Below are experts of layer 9 (counted from 0) of a mixture-of-experts language model. Rows are named router (the router's row for the expert), up (a neuron's input weights, with its number) and show model dimensions 160-239. Each number is 128 + 32 x the weight over its row's rms, rounded and kept within 0 to 255. Numbers have three digits each.
After each expert's rows: "comes after" lists some tokens at least twice as common just before its tokens as in all text. This comes from a sample of Wikipedia text that the model never trained on. Tokens count by the router's weight.

# expert 21
router:187085130137066124179134157119082099108116151105132137168110121168159117110140142061144138130143131131168116172126114128096128126105131161080118157095161105138123114107142133114117128142133107154064145107125150148137078134218116097113149102
up0:152071119130120122063118164082109126160151107154179135104080167110228106102138112109120108137095154122145159118097124128136077143149137197063147082119155082077119159187131067095092151135131139127114121150058148125131060111127165128120136136
up1:089139130140126107133138071118156119171090097151153194116092174198142138155106098140149137107180125119108108122129117108156080115173137095068127200086137187068118156098125141135044130171113083106129139140175132193149116116122122147056134150
up2:194082080161041164095119193127119148121123132148096100118084069210155133112154108125155113159072193160124099117082170124101174104178089176089134027123080102162176083165152147124105129094153109070126135102080129168132158085100103131087149143
up3:141102164112127137157159093164131120101106099142096110119175105093159117110127154132135107180098121131080149103139096188094114142126154133138169131085106158162112156105156126120114127144118113111127074144148127153070162128157148090115133057
up4:191130123132091148161185115090101163125156111115167103126140063136112129097064122158123122109150136129111127156086166112114125103173114159133108123133075149107128117116090148102086130162114120091208107108141107105149151109197161139154135147
up5:137128056092092171116110134125082148123137125122186141132148146096110199174162177137162122127159179156140168116106144134182183157109127133129127101121141168148112085101152105090081133129130140129116125136095119125110179102152091112106172091
up6:100084089127146137165124101124159138125152152158138127124112138231120124140089161089105169092170100157159130108069076115113095138109139124188154146112103110123108102100156121109119096255148093081153163127140143121131130139155066181118156123
up7:138162154130091143130115164081154138143102170042153142126180150177159167088142155161097160125103153114120102149153123127135131117187119132187117073116130096122087161128092103129117146106146150104156122178148130147133130129145072061050144097
up8:149122174082118161121120126142122149105141137113087130106115095130136170152153182178104111125122182144150127131102139122166150166147111143128112143075123137157121134079140150104136132157099107144164075141170112136117201122173098102130225098
up9:138113134171105064067115172102138112133075151173171128096111145188148135132186140107157151173101112101101106138114111160128115096111123090131118150152165101072168061146133162135135153094160120128120122159128070152141085121101093187118135146
up10:188084107102091165148085083106122175145120168072099171135125070064116100151181116097160151157128139119114097158169156101131110119161127107072150148122137144160150214099148095112178118176136093156136116150098131172150164164129077092140160169
up11:101100120117058110169118113115124154143100126097167149119170093091176108100142148135098139125172107180074189170089123161142115108164151079097175122145122115101143162165129147137080101112105119128178121097109094080131177092214087106078138174
comes after: " ", ")", " —", " Title", " Team", " Year"

# expert 32
router:120141114157113158157130149136116097124129129114088112102142095153183137154168134102130155152151180133198121156097121110122097171219131214111110134124123157073107151098142157070098139167186120172111148146110133144161126106171085126115134095
up0:167157106135123184176132146168095118094142118120194150168164122113126100144168157096118119129167160114067127181136112180103089139058092148116139117176118126066139140146164136081111080129120163130056055127134104053124135100110163107138133140
up1:169113109174125166148127157146161094144119128131038148051096141132157178117156139090101135110106168161113148126124103162118178076072126146118139127120085166133070168128095118123133169192151135105036128075206146129140168149135147120095140135
up2:194096111107076148151141120144134130123097114088101132104113121203104052110164144181165146081129128123152174137126120094160067140157177114093163113124064081117119140119096114092129130076092132145134111177123107208106109070135104122122130127
up3:107044156124119145077120171095194111087149088132150058081106127139194118114140138079136148101162064102150125143109042123134136109125105101134127095110118153211143116157139119120133092202128101160145162149097133105116194085067122173141144111
up4:134150055147048108106164123098138152078146169096114108139093107085118141105100094089092155154145135078129092104116103136141113177126034179141110142147099139064200121139152136081134084118134127210092157120113112137152151167094148148153157120
up5:163108096116126147081127139158133127191163149114080118120141087059139118106144128123086204108136106114196121102140120118138154134134192149154045084065137104117100159065083158086138183206147152159176154121184120138153073049143137131216126117
up6:182111146139143151120175194225062126094129105082166154072163048129178116158159171103108137066063146118200077143099141155107129174148100184075114143098083135119089161121113099082134155180101117166098111123128158117097097157148159100091143082
up7:125115104103112125121161164126132128134167122146184157092154103114102073122168165132147157039118188125135120162114095083118115160172082139150105155113136083108175091086187129128147106159098112158118139122132180097193150080152119092164124080
up8:189114123093141104101112124117138143131174141092103117154118118115155146129145116095084110097081102149122143113101150106155054068110120081130120119102125066136086132069117109110120102158101130157103096164150117131121094138144088130139109116
up9:208111131104116085100132129189119132093139110097165085099110094142112143138208142109117118113070123124174118131080160055171156129135145178119159064115161100125057128144119127145166118175141141141077177085106113123129122139140159145122114122
up10:109135142168151233134170138092145072153129101088070142121066143092188193150087166110101182153123197141139122144096160145142118106178158156148137130109084092104136135169147160145175114136069120153149096160124143109118130135168046089162162169
up11:120100080175136114193129173136171118136105134147118193163194151123224158159125192063185098065122074100127093101127106168147141156092143124142112109157046136106072123088105133122071154101142123176066136122133185119104150112124142129142179083
comes after: " the", " his", " a", "'s", " to", " their"

# expert 19
router:181153092140125134159088128140128090149114148076133117153113150109173118138159107114152128114101171141144154137132127107186124171137112148148098155106138157103106126094144141100075054171128084172137117116138103118124110099157143125126166112
up0:123157151149147113192125149130132123202087101128095128111148146128148166112104165197107105113157186107117180124088104145170087148091101115128153111133164154093174156120085118137167114165145168070157100097104126121180102089158073126079127102
up1:120149131172122174112144140088141157110032189133112182092079113146167198166125114130110070072138112107092117039091107145129088103135136127112082134135127133193137151158146125099104167170220169149081217148131123129090171133162159089122161086
up2:148138137217112177149099149144156056117136145110082146101107126105121143129101096128132173142152132125069122072156156120152161140176189168119112131140091082130082108129117190099095113119199117073108129128159109114112131092153130085131118163
up3:128083138113133156080143111132149114097107140163107147128099104215108160117221093086148164141170100103161103036055149159129141155142120117169087102101111123131093124108133107139164141071133126178139146110173149120146140139121101160167158158
up4:155097131119148095072085097092112147189172168145153121098107103120098118099170104124144120144081135102100078168161140080160121159180101146112121082131148127180096115090153128100154111153157119181130168198093122133106136157117123126083139128
up5:109124102118130127176074072127148111191084151095044145143151069145114130183159157173173146137125161139121087091112114147136100166119097123092103100101109140105137144119116101109131190100150088168130121124190105116129142099148104118118160108
up6:139100162128107139163190187155163143107180111157154120118185133110129096121130140051150140106192144091120122151148122110154176125146111086157117162141135116189116110052183080132143051152134149142133139150164114128159097155129133120123184177
up7:137118154081090130148178119132161178164138092137059082083172081114149173138139112133131148130155201098067108113136110128165141176111175122145152128128138177115148150146127089091098150127101091159061141158140060125113166117105097119094144120
up8:139088110133154162094084150104129100169171115111119162117205117167145077180171149113170132094060103133081081139104114138103115147146122164083136154089062109135015104145136137121122102080153062150097113122141110097128114095133103105140126166
up9:178134121139120112135165141141160128147187164147171189116082117184131068106157101085098150171175112055122098095110111128134149113150142062125145148143091138121153136110202123112123041100157104103114157157135110155163121112142089183175125170
up10:165086121158151148123162202110161080106158169112167149113132137129149107131143126105109129136148087076173090068138111110080101105136139120130133113150143097079120124150146133096160118079124108179120146089056159071177101168153126128113149091
up11:121111134151093134192122125203148136094099105144155129115120123167142092061099129131185107151141191091097147161172151124112171213114063110157109109120141133163140131208139092124164134156085121096082148116134121136112060065089131069126125121
comes after: " 0", "%", " |", " ", " 1", ")"

# expert 12
router:129122103101131102143133197153168060076085137108078159123149076112133161123167155113202154063173104178150131138118148136138127191177093188159113085069128109057112135097187170065114101135148163148127140129101138138134157121146108131133167094
up0:136088098153175114148192178138177113127089171119155157153130153180105085168175091085169168184152106151118123151104172130182158139140063110126129141110180147076073093136152208095083134167166089140064105176103117215151116129121086107213096180
up1:140134049125110117038116134157146136174072145088092163110183148170195113072132122156098118104073103142172111129148115130059106100114120153096092097080044156151108123104116132071117149176151133085129163040095137167136114134176116076164129094
up2:177164118122143132067110111171120104102123131147099151133131148102155206100121090113096059117144135105152129142118127138160157134114082155103062131090109111099090145074145140128117105158150146125135160122061146148102113171172155165121152113
up3:112105150095077124186170121097111117142174203115118137106099093145129122169150095071154130162115112117107108139160150094096141155119122209146144085124156121098113103132141081064123114117161129137156153078129141133179116162166120096174149100
up4:144194093125156175149118103130116162137135075101111094136175160139163136164150167126111138106118126107195118171107186183164124109140124171143133118080107142169101136202125129149143128089112166111102173092073152163064162129103134118081143111
up5:110173094143128142144124122113129109125104177141084177112151075115151108067137135147173187163082146106147080168152116103109111060150121089093058095165080093071177102135141146064119048112113078127154134140122166151121124111097165093164183155
up6:132119220106144098142076124112189157150090129150103133108207156123103091120182158131106179100127138133075139112079111093159151096130098157168115143104169170113164169082138121157145076140134135140130126130108118155103123078145110188070134106
up7:153119178181108150158175125088169079136120111155128112166115161106169137146052072142157147110143141148141135065092099206135161138086120176143156135154148128127099127083161181101128113141157127090081110096088097151155119189146134114146117096
up8:143096079118082091149097131098146158167158182138053126091089077112150123148102139170172198108123143092136115118112140100130177186146124184120107156183076147110134157163112134117135130122150102204089147171112114121218163135139136120108072139
up9:152179110137138128118108133120193133122048088107107139107109109145173129161129130099192125120058132153134098079124120137116122184109116150086160152135115129135212106099156126109166116161135068218170155121156069122088133117106130119157101126
up10:130058091119136133122223164130157076116139137112141151115129143171111139143153136114150094092176118160165120197097132178085108206108182111177154094132184071144150123131095116126133130092106073156124096120105135158134129130130099146098144190
up11:093189141137099132104090114087105132174108126106125127165141113128113157191134109174164104133192167191091153087105129121124129164107101144113093121111205217057086124154163210123101090129173146154113153106154080175198135176118104162111130141
comes after: " =", "\n", " T", "==Career", "ipl", " History"

# expert 17
router:157128138138108142166187096151158115141156136051085135172174084159154175117182102099111124146085151204113139141141154129159097161178135194114114119105127095098104108114141161087095064128175104181161116162080095158109100136109120105129110116
up0:164140116094113155179099151061120104155135193089081136149052150185084167115172109109128130049125182132086136155171163136152061114158149129156091048148153082118117127169119096134117124105097091138147133135198148134121136147138163127123157145
up1:181140082112182128148136117178128093155134113079137136145084183116133141159121155068064049172142084117150151100186177112083112151124127157148131154136161112149069142128076115100157165094132145115141142125172160068179147133169127109163136165
up2:152132097124043158141130111132142118144131107051122160131103129131099073127075086114121145062098166120110137118152138108101131097144169163112148157130103126102078155162146115122151164125157147191165127143083179139094163149168122157145143141
up3:117077161092096158135102148139157180181115106203177169139122037129156100170121136089184176136092091149129120164105132125128170148133176166094129132109141152068103119030093194111130098125103124078119122131127187166211130123120104121098175067
up4:136180127161107111125118171096160054122093194087100107188150026072143155155149100122186133117083126110172132117125066127109101152175128157114094145165088092077096117152122114129140129220112113141111211120104096167072174085099139138121107140
up5:166102186093107193130180099169190111166072096133118193114100138185115109126201129115119112185194152169122097066088112135142186141154080130142150094125169102093137122105130112093096154140101082134138136090146155121146138099132104158022112120
up6:188140109100088138144149099092191154133089115120102164066117118115140125121156139119204036147091045140139115136113096095077157117126166171175064154190110143144128096091106116139142142143130127132130119091070054195181129099142129073069125143
up7:138150114128046122175103117141133202092133187118133149119180148106128146120151162145109132113144165203112149133145082117095173141052107128147105117114115146109148069121164130149109132146189109140112212088090157158110112098103095154113194081
up8:138126164152156069131153123082154087116094156090127090179096087082163091105099100171126111086160123139144120072154152109190118116147089177059102107154121141156182144127133162131092095141199198176152112150125095139141195168165197127142120147
up9:166070089152133123047142131138076151074140186130132129171146099147147183186133169123157123107099110152103169113077163105179140119171105106136206074089121119098124109104138127113100156102128125120102177165115155127154155115132189074088131133
up10:070080146098129076125116103118185146168133084112104119123110144117092076109136081135136173140128154134122123130056147046099108107114160106137125114105094150145092161133120179086124141139117101160104119143123176106201151162121153172140122111
up11:141118120168053088110062134131187109103160130119154173098120099161189157109132120124142146138091124096134081067165102108077088185126080134090153129125103112097145194120153127095103140117149125159134185154074143134150112128119119069138124132
comes after: " was", " is", " were", " are", " be", " been"

# expert 30
router:175080106147071126178133119121124129150089175087126130110143170155137129122128174077149126193161196154102160163131148098135142158201119154155132098056074095111108131124125142067092048138154099124117171160115151134120117065156136112077138141
up0:116089121077071119171146092152166136144090094174114211135073141143148195094134145135144185127168105090140137139121096119091148117132150115122125105150127131091154064126127096116097139133149174152176178069106103105186136091165144163103098153
up1:123172111137075087118163156100120038096178141116111102130107129071149091127144159114150123093099135154106139148156135136165122095048127169146140098121095122109122183185097117116155140161152125160114124113152194170153075102190143102103121161
up2:169139111193111120073143153185166142144127091134102111154162113062153088110110110108169103146173187142099114153098119100207063132125096100167108163124087135136124157119169096095117131093129196165140128076103093125168146106111137111153126119
up3:159179131142087144148098099130155122136152133065064102156146047116165095113113123084117145137141144185068151171174134120139124139137100157074137107098122152098072175166141169124119090080163081145129144115099159145186111128127102072088128071
up4:111102120124108115123154137077078146078076151105134138102100129133109062153118121141162168105157081138105114190161157131110137165114084145174165110079188107143172161161099114102096105134142084083151061131217192125092100128132199127136114098
up5:080081128098116150162131117135120059125092136133190133072192094219130138214141093066100098145138055106146120154099095052052169102176119146090143134131148153063143094130157120116074092157152058127132100168084131135125076163137180099089089209
up6:127146124171167116134131157111127070109156158146120145155062094109127107124089128156171120168125107116119137178116100062137101076182112125125138149122132106082075153102143110113133116159173157103114146119068123080119133158165146098158164098
up7:117112133168117112134087132119140127121115117147140141151057094156149106075076116139159072170105140132109095112081141084243164125130075120169135110150141201161147093115103094125150041158157192148132088132090106143136117179141185120135095079
up8:130131146180167138112092176113141142136146089121206120092088147155172151131092113178167116120181071119117150146183121062121110127090164110162127170126120147133137147121118096120118142123144138117126125180135213099110022132161134071115142167
up9:138096074075137141074109129114142107089211166141087145154191136135182193094157152104161128132092179121163135142176114152198142130109143135174163058134142170101173125111151101090116123150106131108184106168132157122090125070118184104151118138
up10:144085137120135092181119165105155190103112156141085119114106088158107133161144128113156162163154161149140134130133149112152126186145093161095168092155138116002132104163164146071108151123193115163056152125154147122108115063098144056195129175
up11:157146159137143136091149130136181159110107110135085087089125131177097108079137109100066132126161113131110142126140181091154073146132119071155170128113103134179160131142179126122131114137138130070120132099060158114197153132146185129061111248
comes after: " he", " He", " to", " and", " was", " also"

# expert 10
router:163144111111084161181117138099158109155090196118133115184109067175177162126132129108138153109129181151118121097096162110133119147155138162133093123090123132078107107115102170093109107167196096124087133109095133163148129097158123084137165152
up0:151100180131108112166118104122153091192160112151139139124161066188114133163105137114118209174116091060093098141108163079179093152114144129167079143096110131079122090145157092136073112131169120122168157137091114080097148143096107117148137165
up1:129139142120116175175102144091192130144116161195129112122132097109121157132121105072144087148111109207194134140167129107130185095056153131167140096127130158126155134166106101113097092075197131144093129131058150154192134077095150105076089119
up2:126142128135076134124124148076114046136107145086142175122135094161158135111171155116144117144075190114140050145153100154181135164104113196115135145142135109108099139043120131112135120073144133110163117067115118133116121130078113170151167105
up3:145095147055102168044095069109086133102094135130140090120138145112171091100127074142143090131171155131119151119066144084110086145111176133108146144148097138110160122137133134098113137147090156180185128095163117143120157146112158162144108136
up4:118127100152165135117068127172140099132065139101189137117097061154193061175151181103141145160155131109135123169172103127139160146177134121162132153106100113133132150136133159101081097121121156137152148142071138129109105052158096093130136118
up5:101097160115163112179094134124145121167122166183086165128120123134136125130101127148118089094126144085147193108078155151159172099117136165103147085102103129094095084123147103108122162187106081172100175133128150123140108218123166072078106094
up6:174133179110111114168105161152149174123116133113126116150140059149129100125123092044139170144138094113118100161149102075116122138093097143137189092092052121092115153121126157115161043167118089168078107115121168145129152157109191109137154118
up7:097150193053161157131151135088108127127146144137125114101194152237109207088153106096123141076136156134116136114163124155113130186129120138121121133109163161130121089117132139137158151144166028132126104159122140114148158104155123088078153141
up8:126180164155139128138077208164109166104133113112136182129064153158134141067116089053159145149145140136085149132087052155188154139065133120118141128130135163121125137152140199120125096172184101137128102099121085131169097114114124119141125105
up9:152091154147090156154133107201154093114037165120156124105125084168186073153148135152099179086142081112119146134209104157131163170199142129107138142118130126089102156171134103104068112083108147133080152157140108150148138097127083142134162144
up10:184176088092156140148156158124126128106128123112104122129148154161156088066147088107153209107085129114152078179153097116124108079077140166109111163137155155043126129056155163128137086146137156160123138079084101114090083150098105116068160157
up11:153144196121120152107128128146139128128149148073106137103131126163102194197127197161108094143125147146130076123151113149151078185131102139200112140133120127112115160032183005128064111068227129106079160107084113124095137089180067142168169129
comes after: "\n", "\n ", " ", ")", "\"", " MF"

# expert 0
router:159107113158138164198166148134154096137085135118129150073131120186179161137131148116156149137146105144113150117068201043114130173183082149153096151127146165097104090138137150040150129126128048138103179113104130161137121158162086117098175143
up0:150120168090108136080157114160153143110103133075113181093127128204179115224190109129158139118129146078155098099114170094137160108116104121149087118106145135147105137138173113132110142142086089092074118039081155176086161138164155123108214076
up1:139111082104134133128128142153092148124075132087115181131152160188099167197151072147195104094231113131157150094074173129117169168121087123084154114139116090127081103125178060132098098140116062192100145087151112105164144118135113146063118145
up2:134160082109174170083121133119121208115102079126153105108116166165126114144127137111101087168180086101157067087083155129153083132052124100142101103184094114113174118161166123103147156099097061151120084158158086103148090109133108139110136083
up3:179134122111155127158090137120121129217139136121104100124160092136098121146108135146138065140089111090097100152139147161087165107208109074086063133141059103142149129131111108120133094116132075110081121183142081153157134122114137136112166182
up4:172181133125092191124075117166078084159141146154142106129134136104106108069137085144059162062138186178071142160145154132206116185157089188198135098147155068148133124097143204109122097146082116133174107125162063129130145138184129146120076113
up5:102125109182096132174136145140185105140063094156098170180074087091158084134126102077053160197177099113111117193126112160107123137061144094141193165146148121095071130080167132130125085142118121140136086118100145167108095173102127128162154127
up6:116139102141156118165147156108177183134137132160098180139139148124139080142090133086148094133139069101084101160084137104166106133036133134123044219123097102113127100108076136088132137199138158103105165076074105159148130098187131120123126143
up7:105108146098102197163155173125139095139083124096137195165151118185156084163131135172089134123174144165114113134190151122166174157100140130165122072151111140124158156113134126106140119175097097047075139091154139117130113101160151124116167121
up8:136093117162173111115103194140172126168090126113154119017123111102184167128144097099110194104073155093114101175153151103109134093146200105133138137132094056107158122117147115085144122119138084192108109163158156183187078152122141110104185174
up9:172101131133108134134143134133117137093159104107115162117143114128160119123115161139089102123083154169166181148146158140072079109126119179122168131133112170083082174124096172081131144144147105167079168090084081184131135107152134115095149167
up10:065107139137114113131100183152110050139147135110109128133134112159113125122174163080140133097165112135113138129132171140102114091164093163110117115128127118176126147086121137147127134131135082172179096116103131120100112130111160129086085141
up11:133151152127145136136168129053157101147149136112153107084087123145125106165151113142130082176083108124128088159159115113101034129135129100111078181136039143109101110147106182121137150173129117190114137146064171104099070127064120149163103134
comes after: " the", " a", " The", " his", "'s", " this"

# expert 54
router:143126100129114160148045161116160136084116198058136095105126133137142155154134197118129154141154145168157131161169167124123171216105114191110070130112145120087095118116175134096082122165143107126126146118146091134091129127161131115135148138
up0:070088112147135081164148150132126102183137122077087158124153164137118109188097172154120076133145120095127095092101106125051077121129068142201125114135128132129094069115105112113131121091099128174117156206108169130111118114138119158086162170
up1:084126106149119177103137112165174081127145134148097153123112108131154131143053166118137138185093071152111131135102108118147081146111171112084136163149114076130077163185186121112085103086143107192134143188116140125141050143071105169138057118
up2:161175108112136115143108235178078080104168096119124116120172093168102129152117102103154145150088146170082124119148097126117133178109092156067139166168153097167087206101103154118160073080107111147076095131053099185052097137119153072127166145
up3:148076127144156169139128133132129137156108141144124107100146135117180116097082137119137119098153120104109111110123112149152101117149111089146106112148106117153147150119152162141086144057159161130177133074100088084163108194106126136099088160
up4:139060095112148176152124139159105111133142063093082121109124054076137043086093182097178145123150116098055069152119099091065125157153153142115160167107093131215050107170138164138199142118136146154152149123070136165152133135141121122194092129
up5:110079123098181222109123043083117099139112163097129144100129108103129125103148118124159153127163130161076198123082104150108118104122106156070107182106115079062134196130142139120103108159130120147164210147126115146092065080131029193119072148
up6:106178161175108137143106136100069144111084151127160136102118115096223159134086101145130071118158095161110112112120113159182124125135140110144129067116056117033175149144076149141040112151126075168143141147111157113120168105144113160082076154
up7:199133091135109117150145096165134141142142116089155132117139143102155089187104223124139052153178090116051125121108100137117098093114174125125092184147121139106126076017114114107140130079133107162104169115073151134102099109110128219131132144
up8:109147121126166130143109174170125113123155118115128143116123082175174133082113165114135145195127165088159106146101097153107101165157090142135153077115157127176098115175149090140105152159159164077171129066140112150110087114142130116059198176
up9:141082122114097175144150148125206087143140081151074191116120124172150190186111107050157116096131115125113069127099146127101151093148102132046114153089110094134127100130183165109156106108155103094094103141168154143200113112121091125116155112
up10:125148091109094109096141115130114164137069103123166136091162130105179219081100144158102170190116139064167095167129137166121096194144147122149150103120180085108150180097170078116081105155148112202163168175150052136084146104116127124130130076
up11:147119137112109140111144107155163133112143086108058149102114094150172097116124117079156152173118090144195182155136110145147153124181107115050156104133116055231099167140170169112177122139109083122157081082189103133175172167140123095200093110
comes after: "\n", " |", ".", "==", " ==", "==="

# expert 49
router:151102138218100188159139173178156093116118169090130121166125106136151148125170214166153135164148137136109098119064165143121140159094157134126105172131165139109119111105146148066082051172132108126106149111101153124122162126198124088099149079
up0:095126134165097120152128134129159139123165133096147154136132131159166164128096073134085080098174124076132178155095119143149107198143146084119144151110124148099106087046062103101116116158073108125131138141174117149142143081125126134124117155
up1:130102091114152121205092091185078171107121120126134155116199161168162171149161113104114163147095210194093131100118208135150127106165124157174165160121175140175104149161143155120120139127128182083054093102134130150081168119153144058124129086
up2:170145121104112086176106136180134117173132077118081124123175136170096150137075122063135102120164171150120107124083160103144102174141136149110119139110183098163099130068154175091091140201151133111097125169118154147141138122126140138111098188
up3:088132114169124161176140144115160065117159173143145111124113119117154138146155091157158129168106191114142115109101183121102096156130152121162095094119113193172141127091145209125107121143147086120150100174112132128112106123156114183111126083
up4:171112207134118173118101110095112118137126138124112167135153107169101077088204117125091182131183141161140132102102068127172128099148133191083134133132096095210124162153143134120094114201121157061118129085132091136094143110180139104103124109
up5:145187090157102083141136096148119210123074185127141149159137123141090137105089153149135092133088151160149121076113156112111200143124078165121110134143142195121141091126130110125095103179107106135113125113082112144112139142143153121152135103
up6:100133137085072087136113119155145126096078170148168065143155101116173178141145122112164089144119130073146119159162118145130132162124131127109133099097123116157091157086154109125132111199133138118138135189124086176129187113110154078117169160
up7:147140148142080188176107166140164152132108123126117115130104088151087087114154104114155100146044108167181105159128166072136112109125147157140102103129128130137117110117068109144133133141175187121093115168117135122196150130074142105068158121
up8:104102097142061124121196147146165106120105209143130143108126090114174131129078087087077128146185111112057157202176184174152117141148122177107147083133092126091112166177144124100137092107170126104106115089159165204113114183132118119136143133
up9:147155112103109123137138103149181171146126144135110132151142117076151115122110119060127091150117110136131117152103120156158071099107145121182113165118105133127095151118145152118165110181099123140123058154085101159094067120174042140094094155
up10:135157148108106064098090145130188111159110096140159099140066117109129139141146178088112117138117094098145118183104141093108127213125149077138088081116157084109183166117134188114103136113105150089153156147164117132159126114117072149074168143
up11:145178171163141104127128170152182063172063161137142154136132160187151094034207142145110141147060111116098124093137154125110129116119131131093102106120153104097155127135110107145057127171077147143183120157083124154123097187114109144108168131
comes after: "\n", " Win", " Apps", " sc", " Gard", " Team"

# expert 40
router:165129067139098186171154127134142100135168182087080095038127119132154155138140148106134151142110156133143100135098144187142127160184112171143127198073088150123088137093129177048084094206143107134125137149099120131122087112130118103122120080
up0:162138153120081141100094190183103179182108182121136136130122145131151154053114176158141109133151077082162089189166144098172123178110081112141076097135083085077120165155052164124097187176101151131169129114124166172119118090106201087077180139
up1:163185063155162115138145171154166121130117113117080181117124091157152183125077153140142114128150178123153145158133114132144117180091095181123143083143148087050129161154170116120133094151132117147161121090174155137133086145185157104066173150
up2:113183138101128134115113108090120094104112121139134118141118210100085160141083158051132063150131124132128071181056178117079099139113085096150111178106149097072101132148118205162037162137096149129133097157083172144135132156083148115134154182
up3:136044149150089172098127150139081149090155094202153097142070078131110095139148143146146146077128142145117159074129138152111137148125164115143162090115099149192117145134144125094084081131182215111133140128163218149156112124090103146122139174
up4:140081168072129134135107166129127057135145097168119098161172191171136139172147140116155077161138092159122119153145141062148078176094089136066080111138125134173103092157123123103106162057135125145107163104151132095087113105094149133114129161
up5:098153127118111149090098146179167151100146099117125173143085152119126143134065197122144110167130153144101093098192162130121109139083138085154149131147141064101099151147157095130123125148126170136128214157104162179107129180082126104125128110
up6:117195099143123144113122121082134130112115157137077116126134130124148112135102178167134084132154154134098102187148135140154118125118116146141150144080123129135065125141149089141133162180165128078069105148109109162104116150135113177130121099
up7:185190141111106101128122100111114148124093118051113113162151132078138180111134141102135167147164068159067134110225139143141135116239126144204240115180140095141068146106131131119164093171097105159148062117113139118108162077195143109122138158
up8:114130165126070114097105209126179124126126226142122114081108129089193146143110152075127174159087109101116156150120161108110112105150086160115097090110062130139195145144110198118118116167098158121115123099111147209107148135145178129168130181
up9:178116136160125127149147087189146130153132143142103159191094163113163110127117104129137102065170107158138148113113132134204211130075153150122127096181073113119154061158147170078103141112167177125124136073102149102193124137159107152090118162
up10:132123099129142107127128128078130083129152111080143126162147121181141132110190167157128128150137055111149113115111109130128101173123128089090080138125144069138112135094168115105115049099136104147136119087119120175147030138105101108150109116
up11:120135067117105071120179138075102111135161157073142139094172139153155135142117151136169160163125126138087177176136142126093128167128186168122104092106089114081105108136149123096126186103198041128106137091210120116124153084111155145101123128
comes after: " |", "|", ";", ":", " on", " /"

# expert 20
router:207125149117130153161116103082175101135075097077130160095115157164128129149147183125138095150113150141127135131061140106108159128131158181138126055085163144092094107120157096037154121156128057170152153113144078189146087093144116094117123108
up0:076118133097139175171135070115149137171136143129156143148081140133121093103096112122164181143137128131146099173145129141134161156137095030112155084096092159124081120125084152124160098193150122145145188107144143208124107118092195116112197133
up1:130087133122098121116157139107158063109114094072148086115157136113122131131141104113157175162169155111096095196138122144115143154166126144085117174076111132208097112162145143118118124177149141152110112178123106137132143108133052151133138072
up2:124176098107122163102110163116109142129079070132095133118158124124132158075157155165171130129152177125189114129137165128055124124166166182100128091140144111130163122140167121096123119087108078067141133183104152108139141115143136103056104146
up3:108096084137119114168092166173097150124127158085105169118130111222183148169077149106113129085120158117197169130120175152176172200158145151127173103147133151107191113086125060118090143132125123186157135119097125152179144083133056094085130113
up4:197158143127111131120141086105168179118139104202061133143136131203216147220130132149115071138127119126118132125106137091030159137145182180112139117075148183123039189158195111084118140125153105157104164150112126147157111173095091163072143097
up5:162158071137149147150170146105142197148122130071090131126068103174127118097075123178157130138151143153123102073109174183162122113134138180140099097142161080131154104088110118075126156181106194168158112111126153119106187106093161133155184090
up6:114114169121139117114089067092127131125070168079134122103137090134113113120136092111094180120152162163157118120139137158209145125117121141066148139115220135101099120102091080135123126106096124121175106080165155151036112067165169147136182106
up7:157102190082131142100111099106175101048164147128151161067145160148129092192180142097056110180164151153114100126108126129144120123128117055068147145075120148075156088130128070160158108087102159164108103107104145127077156122114093075074110157
up8:136095096146076138116062105183128089111142091107109189098118143187083189143190121124163154114142174132156139072200117149102086143116117100167199062163121223037106123146120121099170119118157140138109152114160160126109096182116117061083068158
up9:057111141129170115166117137199123078112097120102100129072090125190153138136155230148089131097129187140135151151115092206105167172150155147146156125122183150135101120090168134095131119158073093119107162157147174110152176152113086058154138160
up10:130161138153047143168066075114118129123111100105124146179206145162091126104117161130103143142140163115126077062075110067180084182156151111119151110100122151188180162148107091110100132123126175126086183131149099172115154113105103102113080130
up11:168184104127124121137140201180108126143113141097098126149077133199162123148130121092122110191148168158131130102123173158072161150114056091172107096096180185102108149186126158112095102141094095117129162126111092168119200169082155135064110194
comes after: "\n", "===", "-", " P", "|", "=="